config = dict(
    d_model=512,
    n_experts=8,
    moe_layers=[0, 1, 2, 3, 4, 5, 6, 7, 8],
    router_score='softmax',
    balance_loss=0.000172,
    balance_bias=True,
    init_std_router=0.00846,
    norm='rmsnorm',
    norm_eps=1e-05,
    seq_len=1024,
    train_tokens=429900000,
)
Below are experts of layer 3 (counted from 0) of a mixture-of-experts language model. Rows are named router (the router's row for the expert), gate (a neuron's input weights, with its number), up (a neuron's input weights, with its number) and show model dimensions 0-127. Each number is 500 + 25 x the weight over its row's rms, rounded and kept within 0 to 999. Numbers have three digits each.
After each expert's rows: "comes after" lists some tokens at least twice as common just before its tokens as in all text; "gets" lists some tokens that make up at least twice as much of what it gets as of all text. This comes from a sample of Wikipedia text that the model never trained on. Tokens count by the router's weight.

# expert 6
router:538469522521509526477503501519500537489529464499494509502484437501513517492504487515519490526511487476498527499473464477460504506501509490486483480507510503541478477476532511509500507467482510525495509516532497456491472511506448467507527525536534518496506468497528481523514497556557491484544499430518515548508516478451524565467542493495525515524504488475511488465481508518509510501529
gate17:475496530504509529514519539497533532500523517497482514485545470500497524477483480481480494536518526507494493498533478511476510475489461494536519515562507538540487519492430505469512502507476542536521576460470489493493442525481504482472505501483457493514511496529500493487508479511533499517457452470521535504562529468535518500457517450465469430521457524504489481509489499449487481523502
up17:480511478465471504473508515446508515513479546497477511529527502509504482478503463417452543481481489501469447476508517498511495504529523504510509537562468495485492471505488543476517532518486508482487485475463513531504480524529566501490505484519532512485477529502474496517497512509533526478505519523480501448504509487482459497479461454480495478460484513476507500529538502474481513487460
gate18:528502487514443496473511522533516496496489499524506491518467525509495508498478509522498471451520502511474525461459524524491489465499477520525537498524506468513506497475533481554475552505520488472505486446507510499524492477519448530471507453504500508503522515505512515517483477476492493492471472488463482509515503473487521482532545462532482495528522488454516571507536506496486515541497
up18:506467524505525514480541478493519505492569522512515494496525516483485476504499534561471501469511461467516515462457498517494481473508500505512513503512515517504497486500512533504494533554518470471512496477478498536457497448484498540508492472539491516523530493515535550467489446470521485452511507481448490511507523502487483535494508466493484515488502503497489517469551573467494513470516
gate19:474523535535483500492513526492527505551532466517541514499462485478498501502413530539487470522517527512519444528530483521502504510521514531527493486530445495457467495529515498512516508479497472523435511515508504489504534526495432530544479504493529485505498479515534542515482466489525491518501497504560493502511456498509538469502489478493548505511499481473471517508482486520461509493544
up19:499488495523504479527486492518535530526503480539489521546438476483473499513523506522532541519484526485507502512523494504477444507482526491467534474472492470509489513467500517495469447465504510487478509489484497445534526469474514509538480430460509559505453506535517510451468477497492503465511513511489485450497496520482493509499532526512515525488488519502444505530501529497490517432512
gate20:486482515513483419512426500493488497514503491486493508495470516553487518476466512521512460464476520484526513520499491516496517505533514508503514454478512444490496488516482490502519487463495490481511490550511547527506483465519499527527490497518531489486515512488523496485528495499503494479554481494474490515506470533501513517526491512503487491440513507514472507459488507526484513505568
up20:509496541479482532490551509514514526506480466497467496504494503505535547487520481509511539501488498529539512504499501543464520495482496476528529513523498467512501503527515423524490529513502519490524510447490541499524499487495506528518503492489490491497479484484452527486493503474463495496523514483492494524490463464510511474528486477460471489505498454512526510502512507528494560505460
gate21:508484525514471527502460479490508488502506497485482493527489537528507459491491473468534471500466521510449485495467471511510487541490472484468492494529526503474517511510560521498506465465461474502490507504564476503510486499439461511521468499461490529515504508472487496509457483463487526488459514466512526474517462505491495517507491459503481507471509512478519515532516536515503502506489
up21:492543519531522501526528515486483522474487504548527543510504453477454558493529497487522452484539482529513498503483527496516559531529489487516497515480523526504518493515536531483504450472509467523482483535505474537501504492522500499493483504539486539506487494497533539490442479444478478471538489497528483495531486542511480490503549517484527478498493493477525503490538540510532499506483
gate22:494515523484509513574505521512533506508480482516514483486482497525486505529522491533530481515443485498495509545525483462528513492494535536513512527495491479494465499448502525497509487484458488493537522505490442491503503451508494468570435531496522498519466458522524502496491478502509530513509500509510477489505529554524492482519481538475527517478498508505532538474544561487494487460521
up22:513492496483501498472520508461466487454509474483471498500502540528529508491457489494464524472482510514529508492511517500497580516485521465487483510467484521507529434552479500484511504525487501487470473501519522493525534511575485490480503511521479524499517489483523496498493474502461521492505483492470523476512492494553514508507519502487501519562515463477485486507463502456510487509530
comes after: " ", " (", ".", ")", "–", " \""
gets: "\n", "1", "2", "-", "'", " \""

# expert 3
router:497548501483516506497485504503483432443506514532502520473535523510499497481524481458511494519486490515526491487458500483466482472513479532484506524487522522498535526516448510523500490537515502488520527461481466525453508498519518496496530494521483488518484493493481501532517492464508471508488546528510504484486522472480478478485501478507483495509482511532497508488518505508493462479478
gate17:523503498515533457547492484511517494497480526543511482527502474512571476476541476460550447530489456546454500498494487480478501469485501489482508475521505539544454530545488497473518518454504495495522491518497511504501513471494506477511498495512519489528464498521557510535481435503501500505512495565477454446518478530513520485454522475501486504523518520478504512522491491532477494504460
up17:461437501484512502504424481552480461489516463469533488483506513478490516535452548550491549516509495484540498507473498452518506512523532488509483502502546501483540450481528449535529491529521510502479495546505453513486503452483499498503532515496471540494520433488513558475498508452525539496481463496524525496457499506498535544518493551517533502490478490481512483505495517510507497491567
gate18:497510500489542478484497544535488491516478485504508483499475516498501522494489506476480540495472495447485500506488549516517490485500501526514471451516484486467514493504500517477465462529542488443524532520537487475518499447509472527490487555507499472468479488490459461502523516434505441557475451535472536524474477519466487514534525494540511474466476481531523482535488502505474514505527
up18:551462494550532457512526455487494462507504479498491461504457501486517471501490434531496490518494519535515471523483528529505490489495501428520510464515482513458457514501485495427482532503506518476488512521480523495479551508524502505535440520492584493505536534498473462473473474550507525514448508470495502526500493518521524477509515504455511539495512473473449571505480519468448500504484
gate19:496517531481487515468496532469507513502526437472453533516534490489484522481494506522472485487513465521474510482430547489510437523501507493490511530477485455526501518510504488564546481475551505454497521502478478535466480490496511531523542464507488497487519510462527515450516429460477460496496515492484505468508515522466497502473469508531521469505501489508502456518483512491501498491494
up19:542530507546552508516492511474525529553482500458546512447489462504509443475459492536519525502509450482505497488499505500476523524502541497500513511434469509538454479512463523488478480492479506472499490483488523484496487495504469549516525521531488496502471456463504513485515465498495511518495494556485477492533517504514497501521513564490501530493537538526516479487447518482515509469574
gate20:467505506499499474487484505478544479511509506505518520504506560516478487491471460491500528499545496500461512511513490439519487503517510513532531501479497489515526505520534527485488486485528526466496494504515523509493508468489484503519483544509509513470437502482460546525481455508513473545508529475453477466504516526443496520524491488523525521532485497551534550504474494550514519521487
up20:506529545498475495467466467537536496490529514541505501537482482505502494489452503492526484497500500505514515477514529500445516520523501506551468503528508534524476489483496502505517489510539455515471462512500497489494493522501481503463512506515490523512541481499473501481543503490561506452482480487520453504508534496523486489493477525538515530477471492490476493491501526511502526488522
gate21:502517486555501454502527559515502473489504453516487497497442484474505551524481461505486480458494477494505488467505483466501495523514541481508504541520483495542498478458465512464483499478525518507503461511497574515477525481485489477496465522516502465474462475510480519511538535535481513493499478511470535484469549513503504514504456486498551487542493537495513535451512501555525518512497
up21:504492510507517496512541472473523502505502495467521510509515494524501458499509525497489466500509484519525521516496504477533510499490521526405507527443486503485540492515497481549526486517474474497559544523494436494455483509508580522521499482530524508483492518484507466516475490549475512512501500464488494439487504484495490502479477498483490464476478494520518468526451498529509461454485
gate22:452542514466508483501487523542498514527496536524470508480512537482489498526477528482502508508511520537466505484534470536472466507541444464482502574486485498554471480509508499517562472496478505483505454521537533504498573536546499489499527467513485519510519510461512496485477505500517532507416508502490504459520514500494533499460479482474487468492510475455520503506497518451476448530483
up22:499502499483443513511479468538507463516532443494503489472496503459544529508491502521448496495521515566487477493468520503491517527516497493527491530571518439487471494495533517497500513504550496480512524488480471506464462522496479494530523486503441488519515508544495504513496504525520519537521443478510499482524512509494510497489482485520480509498531477490510558487519465474507479494451
comes after: " |", " ", "3", "–", "4", "6"
gets: " |", "\n", "3", "–", "4", ";"

# expert 2
router:525530493471467532504520509486441542575496505542495535537464506542528512541485487479467504509556458495481508499482485444444478519547477500487504497517510503491540480498539504536478466487550514471528501461465485536530482486492508499504518466514498525468510490548507520482481480494485486511477485507532489446488525442515476452495456510523484544507496499507487512487516501498482468530474
gate0:489481506504458480529507493480528513482520474538523510426471551487458531473508509481492485502528513537477495509532512518520481500514521494570479447517501499521493505494540472487490500473519535525444493541494476482469505461464518500500518495529531486491500513474536556506443438490505480495524499489473546434517515501479506540486504512493494521539464501516461526518539524529527487525457
up0:500497466548532515501493497466445482462519504506532478479503496511550469497499535476480479485491464480497518458506492540548545531477530500529517517477475503516497448503527486525510459533523455479510500509517538476504498508496507493508528477509544481521519522493500498494497519483473596536470507465479494472501491519523416487477505508506438497518462473504551499499484525505482498483513
gate1:474521495549511505467535474502488491489458507504465456512529503494543517443518460434527512487520478467496485543486523460501484477505484523520508524491507574483518545450501498505501515544471521465525527543537505499534453454534510517480468531525486526508465492451465495474480490518547505524523465484485508514489482523491505490467532534541489486451524495531500477491499479482520509506485
up1:522555500530503551468494535528516473495517469511567465501499513502493527483525479483546457501502499560530516533561502509532515492493500535491469464534483490508509494477527506492495451486444499483513482503497481484478486450474467532542484500482495524515524503520501537502519481535496517505513435535540466458484522492501509523468482452524538512563524475508473488543515526515464524495471
gate2:495499523480487509508506479498462518500519514497488500523526451533520527519446481425465434509536500507511523562527451458514530494485493536485480513494502505488468505489513504515512487485517508503502464486522465477495509500519500472484496475515509504484476529519521496484520516531474490528525477485518522503490525467553522527458509485505511460516525504501498489459495457518506491522511
up2:465484501519486517535453489522577512493506471520486488535513499494481458545474538501510477503504537450489487502487474497504522548457499489507489524494504469500450476486513477476510500472501506521486490517538469447525513507497486510501500511491510570481468485504503493541482497488544514509507488463511503502482505505559510522489517526528482484522540536502499530488510499517469538475484
gate3:518503487529525489504512487472493512497499481505506440566494498494536494530476448463547493507520480482550517481455493452471512486491528498492516525479515502516521536511515498502472504512515448513530529472492491502515481479530542496545481491526494484498469514525498559510484523511497515518547494498503480476505506516482480491505485485567491498526470492514499509527507530456506530497492
up3:454484494492502525481487519482483487484491483521465489522470476460517514541489532464519487530499472506487486522466502456502466527525512492487443513478566514462496519525522539548509497506501489496500529483496500520544473509498485443506516512493459503495482508524517496518468495517526471495508529528483473494525516497547482566511539502501495533516470511522556487512543528503510483485475
gate4:475487498509505494499547481467459507510483479491520525505529475484522509513532467503504492486525466491479528462511514519492467519470496512497471533486506466446493505490507500527477461496545519508511483498472515523492485473521497501469479477486534493516527489528475511506509541479499421492484488489467483492475447468460484486524492515503505495523540506521472507500509496491509479522498
up4:423492469547481497529462491521536525498503512484515454487514502503494526520540501509534465472495508532522463463451551478472515498478488487489500537512485517472495492497476461470520515507486520522531508516529480483533494512499536493538455463558519516468470550515518491517503480479488499520520503472517538516547515520544456460503514505520467511468565500489474456505481544495496505520525
gate5:520502474487504488487519477473477492480519483490500501512520496514514584507499486472527468503532462528514482482511529478514518494519504528469495515516497486481506491497500495503480473506506479493505497503508497461521540493524462500502469491503485451534493509530555506446496475504467448494501541486547480506481487505489480482496499508536518480557499498557470527469512515509486484528467
up5:489508511458454533485479526522511526511482496482509534444465496509491478505523521545510494485477516470499538482476471481503467489448512499504533530482516500492502537479489499508551486493489498466472509490488480489475493437479515476483519532500492519505465455466506525509496521503512537486533452548445500519490483517539536509491532491523515501479484487451518510480467493494497479507543
comes after: "\n", "i", " Sa", "\"", " A", " Ha"
gets: " of", "-", " |", "|", "i", " ("

# expert 4
router:499461498533501460476470460489505496464538496507528483489508504461489476535466472480499482497488511510527504481526491521551496490484523510514484520446506464488478482485501535453506534491496473526455509565503541493490503502482497484482510512489503503540477511473505519458520523529481526480484508497440498518455519578506486553514543555505506465487511508514511491502475531503472546506507
gate17:532544473475507491500507490514489498488535504523456532496469538531513517465510500524528466462535488494521503551485463476528540498474466519509482491524551481474488485507472487514502501523512471505541497468476503512535502510500469493508536504522497476492492465511499512495505540493525492530541500528545501519528473508484484519508460509503494495503493523529499502487474544486508446583501
up17:531504505496536506484506478475540503503570475465521549474512493497543505449503507519473472518528480488524523522499456492505519508529476519535502503502520523471487468493469482522483536507465514506545524496492494506502500527508514501509558497514487529482529467517543462503514510473517521445481488519513536496510489433469479529493503552535507535501472508532501515514496561497508516540497
gate18:481499487516532524496525445547500495519515498439529516468518482493507471480470532542485535514545461484518468512466490496503449498443535500455509515494484490494505499488442541490501469481496451481498520474489488516505498557511525505476517497516468479553487541575527507538518537534481500487475493476499510545511482481486507492487510498460484504475480526522499497467474467500494472502457
up18:518530507510523529441541514482524476504512445474507520492499475561501515519484521504517527520536505440483497514483498495505503505495555484527498491494476473519510488493485512486471519465499494488483520481497508455520529518522502521525525500467475496494461517498492512502501510520546485476515520526495447496510499542524502497511528473497539493501520488525496517503507487475529532510485
gate19:425477474495510463490504490534450505467487516521519531531495467462509533498522561549486495445500474480517509496470454484470532475523529511502488505526493488489500499467543478490485494545492495504480484509490523547506554494541450501503533489503458527498509456495541517546491513492565515475478476500501521500498487485524533469504516451500521479492454491478509439484502519495515474523491
up19:523533543481520504509522536505483478516498459494552532479530535430493511461493491537533496515487499498482484488507557479499513508464517473503517506494485510579515521536479488522494492490498516513545464498465444484493537520472512527475503481525483469468506497510551533506533505537459523520530533515487520503466438506442506507461542511510479474533500517476497506521527512501474485445498
gate20:523552507455482498462472482526498486489468442495511492475545488506518479483480528510515467488453538499509502548514509485512501503526474482531528495542486479494480495507535485513523496506452528496469529532511503547509525491537490534542469486511486493517526492478522485481506482471512504496497494519488518520493474509462462506526496483526460516497524435508485500471496480487502497504495
up20:512518459470486493520500502530488515510467482491541481449522535539499491508465503481534468501460466512478492511534488479529539518501510506476485495506472476487521524523545529491541503490472538494462510540504535498502516528503441535459454487510503471520501536508529487509502476472507509486467475515514529503469452451482516500491523542453497489526502523500523481482467492513478492498512
gate21:458513510512519478481482502496493536464509525509524448499509478488499450471480484479481485461467496491509499487473543502535500491475507514520513461523476478461496501470498506495525487482484498471479507481518538460445511461514513515476500504488531502476501536487456492467523512499455509501485523488477503485487480495516524518560444500480450497477493473547520495482534475500482540474521
up21:499501468513523520464505515493486492483530454497472495510508488429537482497489466489477469478499489508539517494470563532514501485479500485515506497460548493489484478470443463500517508488513479488500499471559518480473519522509524484476541504530498483527517524486482547517515493454472490504506459504529492505519472524518491509485463478493478510450497501483490479482478504460462481562500
gate22:520515463499476492527480533486503509531504486530487469513458489525509499476514497482513494510465492494495505457497534538567521474463507489488491463517554461516474494488475476532512508490489514523522569507492461516508545521495502484499526503511489517481473489480495488521505487482545453481508505529503485500439483538489533494517503555477488523510511508489479487459520514511514511489521
up22:513531471494458512536510515495460488498514474500509500474499553488503558550528479540497487488498463520454492571536491459526479510469478473508535531514508526499499483500496506500471486505508493480488483512492494491451477468501514539517494505479482487519465496517493521458481485504477521562502479508517481510510500497486493517502489479509491478486489514493505516567454487479473472534512
comes after: " ", " of", " the", " in", " a", " with"
gets: " the", " a", " The", " his", " an", " her"

# expert 5
router:491534490509541473518487548487529532527457513507465504507505510493498491512510550509504535511485518479511506522526520546501508485497543464529502492472485531506513521519484491514485528510457526499507426487508497495496554519501483532466488520495511481486506488468474541524490472465477519494515506551520474503560511495514532518527478464507481508490471508494536496517517482514536480501505
gate0:524527550567476523473509552468499491507495512502531473479495523518526501546487504503524506474519526530561517521514489497504547502511524500527477484534525521459454489517498480472458485490519507485468499520510550472484510519477493485511503481547533502474538493496488503485520462523530534503540420549502493483492538512512532503513511509507461453514511465488457534528516480480514522494448
up0:467494536467530506523476495494532510484493504557528526512515501499495567478497489535490472514470498499556512488523481488538514466488478525521501479475495493497507472462468458510472476541487478514476484476509499460525492532505521496487513498500518513458495526478521520492489526493540446545542466493513461446504466529504510469487536537522477488534459503498502461521470510529537524536512
gate1:539531511494467492477492476477514487520461533511510494495517467491520498549484507486470474509536503475537549496503504520480520512462497520496508461478484476485538495473514478471501541483478501492485475512503532495477535476479456544464515510474540482502508487486494515499506490516472540498472433517552476512530543503541536538551509529505511510500573486522456551505493504533478481454494
up1:521482464539537502489503484484461558490477466504449495461497494505497491497502513483475509510473492518496512496523511496484481506533509501496493501479515523503438481516505506477471517477515503480504527474521498510551464533509508479498526499484471521492494511510509492472467518505541504485526495486451523527504482451506490519464456535481494514463473498520566488519485502476535508505565
gate2:460509496489476484485487494526510452498506492493505483500500516488504516474471514438501568482534477513474464477494541496500506517517461479497504487541524473476540499475469470516484499477571492520516521502499545556495516536490470495468533517516456493525512508470506541469480564478486487487429473502478575496475485518443515481473483514478460478480509509466459480488428512468482516484485
up2:469511540501498462527438500521502482518539519559471495504477560500505508455534518485485475508503535461476512554514517527513490505505516498506480499506441547492504479476541542496474467462483535502487519533514518502471475476478518518510480523530487544491512548508462514479510484476540506521468491506461488527478500535481475500513503484445501475543523525509517501468512500470525506497496
gate3:481454524488533481462466516487448508482550484531493510467509533484527547452483519468527516453522515504497470477532527464512465478538507487515524534500482494505511513497510454516489477523535493519478529539520478529484467529535494507506482525515480509548503494469481531476500506528489494504514576490498511482480507540500496545484511502463495454502499515510485485522532499535481485519519
up3:504448474507527497489445495485465525525525499525507486461506505516519538523492482523512508506496505519432482494496495467521453455490491476512541546497542494494491497493519475503485475559508481512477528487490560508528467500517495487469517487485471536506512461468463472471521502523505487503467496442452483489483560525511497490507480521468467515527507470519473492524513473475530467498497
gate4:482488526486487496457512495491524517451504478544450532517553475493544488486528528464553534515512474486464520527445546494511513512511493504485494512472474494492485477482480509495510515501481488468503495521505484549481486489511530514505509525496454477512538522472509477513523485503549549481488514483506519491480487515493464520510474512510437515472505526501488523459533468500493486499504
up4:480464495491555480536478500503508500477500523499471509509498486458493497500508510529514534470534535492521491504512518491507519486519462515509533508432462505545471512475519500501492502479475487489449497541538492480518511512445486505478516488518486515542528499497519555505465513475495517496504511435477513560488453491486514469508506518460482505496496510497513529563447487453488571546537
gate5:499512502497492482476455525507502503481479503477504495501517537513496508560529522546516525492498500486544488511512527552461508541511506521511486452487456495524485493508482500493491508499495527478451466504489503494474485503529451509513499515513526456486535490536494456503539488512475523502477471533484503547512486503533545482503513467549508467541532472497518475521511498516502438546500
up5:508444474537548559480511481562500463502515489518517461466499456512467453500496490527530493467507537497462485525546493460496508452499542504525499530498524470455471470443493517501443528500516503494514506526512509481546489493525500495513506504481497498503506501472516493510469517486559481516508468501523500527457474492519522481522460515472476494458506482463435497534484484503470553512529
comes after: "\n", ".", "-", "==", "|", " ("
gets: ".", "\n", " In", " He", "In", " The"

# expert 0
router:471526497462465511497513487555498475508486516452519503482469526498492487440496502565501517491485496503475490496522544504539516533446483489494527480527476492485428491507521459530494490523525446516484505498459505493459524486495504533533497483475462518493556501523511498475478541516526491472500478527524532510520459614520520474519487508493510510485497486482494478468493494446517489519527
gate0:518518533525479512512498497480492498476518464550548517512499542536494479521504487485496516484580535518502468457505495469485532490493518428483533537511497532488470502529498550513505502460531498508533499500493449485455450479460468507515461456516505523501518492554531500510433536469520488504506491479509486438483475500518455499491490516484524503513474526474519563479501516531504502492478
up0:496513481549495512472486454502486508520512502482514464499489487521481500498499477454559486490537479520482429473503447492460503473480493482476534543524490519462453490494471506503531506477476488506551509501479485488459455499446466507488470492521483480464516480545493513483505499520490524464425493472525502473511485504515478494476435517485496489533530441465497498509534528537488519476467
gate1:490481505502506541530483483512465471490467479527513438494492505499527554509504480509482528474503478499505495462453516488508496493527497454543465519509531528525503489504530502505490525463567501535491480507552499492493516537530519434525513488522520474524528558539526479463478530485543522528493484493491503540496502532523544521475493503486505492485538544502522493519465509534513488479503
up1:508492529490476500468502568456532539516482493504466524533466524509475501503475495520522447522504535535482497525540501504507449486470533508493541481483457450514522508507523494518515477495440532488490497508511483495457497471479521520469447480474505526492484446498495543529517517455468451509543525478547518503492485503438480499473528521505548510506488488485483508513576474501521526496552
gate2:480501484505511505529510495503492511482532491490476493542531470552514530468485519500464496483557479480463516454498487468488501489493550545488472476525530497511559486512512497520484470519511499537520501497497508492473489531463490490499494459500516515491509500527478556563516508496462557492486552479475511473485489494495467493507516527519488529493485509483495502508539487519485477498462
up2:497502510538523491530509494539471497489480524491480485510516474486476503497496523501482455511490542511470543480488449482532508510506490585496489515473516519489513518439545500519553505497541499503494496486498522488492499489508466497530470469489486492509479512509412477518469483492505464552475507542506501531488498493475509466563540532470524492459478501525524452480484473522507537497506
gate3:533491479455484503487487490465491488474514550505529568477536547502496478469469535501514476474511494486536515503457519459518491501499532509513509515434483476483510508542492499466515509493527541514517496540511492521488505478535538522486446500485515472514490517464469509494488472539502483491525523517495522479479486525489530509545508503501537535503497510538529535447532553502504521459531
up3:494485460476517521486489486496502480476505471500487482486502520481462512516480514521471513505487552545521478490463482518503503460491524538488450534502536494505504498502462519427487540525485469490517448502568469512498515508464471538492509512468441520483493484504502520465493506503465486502510489518518510469478522456522483472504521489506526486521463525529491504505475497492445518514467
gate4:479472554455450498545464519476466494513455476504487552497491486514520517468499462525502513456513480504512458475547483519468520509527487500461472494508477505492463536513492518492507521469514525462484507542497527516487525552456465526461490508541483517479510506541496490504504512537476519458503506493485516520482485507527464533467513481477438523464535508470526493500499486480498481489480
up4:520495485550514489471443475544474496486480541484471462530530475466514500548471469525523489540510510467558507464524504442500466522523459496512531482494478475499490557493507484521475503514502491501498472493513508521472465520502531530532543555540469505487478495505469509495512470504510490510486477480461504499520562511488509497475495508494487503519549495537497507479522525491539491527495
gate5:460560494546493512519504495477522529510500480492517500551488497515501514521547514519460499486511549482523532456521463520501522522475507503521554472495417490515476451501468506500525518485499477550517467475501464463518500467507531529471521486522522491457478541513498507520512516534490551482470504497506464468530528503494446493518499508508480489497476460491500459543498527500561491454455
up5:476509498468510502537501475495542521520489530438469485514541509521552514501539512498474480503530500497506483461446484486497527543483509485479503480518463541517534502530451471513502500479508445481529468452512507502479483527483530533513563495526498517425497484517529522499532522521487492506481471476479483492520528491506475509519444479503495479523529481527478512490481538529507486541483
comes after: "1", "2", "0", "9", "8", "7"
gets: "0", "9", "8", "ed", "7", "ing"

# expert 7
router:494398496503497506519492504497518498462485489436514506520529493495470501527521546514507500487483520505480479501496466502538513499478478518533512526496478500481516499510531475471503478515498493497498536500528476488575473466504538506497454488486503509510484508518506480512482501481459525548513484463481508477435471461512450478515525517505538495476461455494480498550434489493475527475504
gate0:483492484473478499517479421504495482500497517499490489513474506484506496496461462522483483500501516464486531480515511475512495486474545492475517488484532486476497582450506437528555501473493491485452507530534491468484506504502491495510471498472502491495501469501526538480534518501456531466530491509480513475504499482520554519530499526502498492529534489525461561447458484473480499471520
up0:511491523469472542494478501547525494487529532502512499512502483492472500505482485547501465488498576438517528493479455487509504493509507492479478476501494494511517532431537530491525500512499491471432507485483494478526495489467532534504485492505473542486499449471541540533472553499492497494533534460486536477482486488500492486508550525512502479553498480552473506460481472444486539474447
gate1:502490481485520491474513509543487497504494488504522518513514470496502532503499515506524456459543537511506557517499481489453481507511498536510490505537498494482485447483501534474473433522450499453537501502482518511518457451505534513508468464498467485511493534489496510505518518531528527539536503466491541480513484496493530498492527512519513491494490497530460471489598508455520545503505
up1:503525498491508512490492459477498541491517533504482474472515497494501520467502501528504451481487496527491492496521511473486511473539471573545550516530506488481528559500447488483505502535498528472483466480480484499486477499472489497561542507508520481491438516539464504530473492422487479558500518508493525493496525488477480480491527482521465419518531505463506448502519506461536540507484
gate2:447506524547541540509536487521498488535531461514524481547476523519543526532489511516534535520508514482514502512504526523531518485543511514509503474476469519478487529472478527489498511485492510487533481534547477518504431483438493491498479493504520488496500499501528509475481509523497454506503494487526473481525538513481472488514507520495543543474507506515493473525461508502499486478508
up2:487490544520527496527519485491485486470490477449491521495488463511508520523514491495566527518488493499477545495521481498480448479525497506495502508490474482487530531498500497519475482474508539538549516515505503510552493518521514500505457529507495494527482504493528519522520508456502540460498498521477489526474565499492457508507523470471505478510487499493537487495542475515523470497512
gate3:478484474506500512457484468530478497489540539494552489534484492514501495491565500449477512525506499511548509487490512546461517498516502503505495497497475522499517540472474510522453506494466451469516502499495502505508505461537509520494473486504509530531522470541513479509540469535445501495516525494499526498484473479508435483543456513513546529503508466488485487495485488509514558513498
up3:505503489568547484524486467478491523501505493484439462491509515456519528494523431515469517527508481527502497545511493477505498505507492554468496514498549538432524536444468484476473504512502493462476503517536467429512466511462504455491513530494471556473498482478512508498497554451480470532462523472514484499495525486555456503543532547486529505453513503565515461480486461520462501488500
gate4:525508446501507514489471492440469489472479478499529519506500524535528485481508460489485496502456489519506506454497569493433485491497491481486528488462488473538525449533439429527530503475493486493563524490503492497496495544474528524538493510524486457502542534530525505465478487493489499533485498532502502481503466491515498489474474523514513462516498487519485501478543539491539465506498
up4:508495477465463515442450485524528462519486510497509476530500466496460516492456511496507491486459502519490462487502471491541480513529524528501486501481519450500512478513494482491480502468502497437480490496522565478523537490525531492526519498493511550525492511505474554475510481495502480477497497544505533560482460517489505479507524451485514513498474495530519508473464485473473559493504
gate5:462530501465482490502536527521522525503513502517564520500521463532459498525494527505455521477503474437463503516496460504495498509502470509511483480480489488508502505475516504516489510462513488466476505510497506533491514477532493428521518458488466525502483492466530499522483499474491549505536495504493515562500510546529506500492508486503532510500496502492475479481491506550472535495516
up5:489517523541484525443528457499438475510533500480497464475490523477491495498465526478503466512491496509510541514487497526498554468513521479541479485486529526498522509537484503473500507493510523493556525501545479500502488506476484509484510519514487498495521476496477474495499500482463516489485488509498525415451463498516511533509482491480452490499516532484492533485538521520514467516497
comes after: " |", ",", "|", ":", " was", " is"
gets: " ", ")", ":", " be", " was", " were"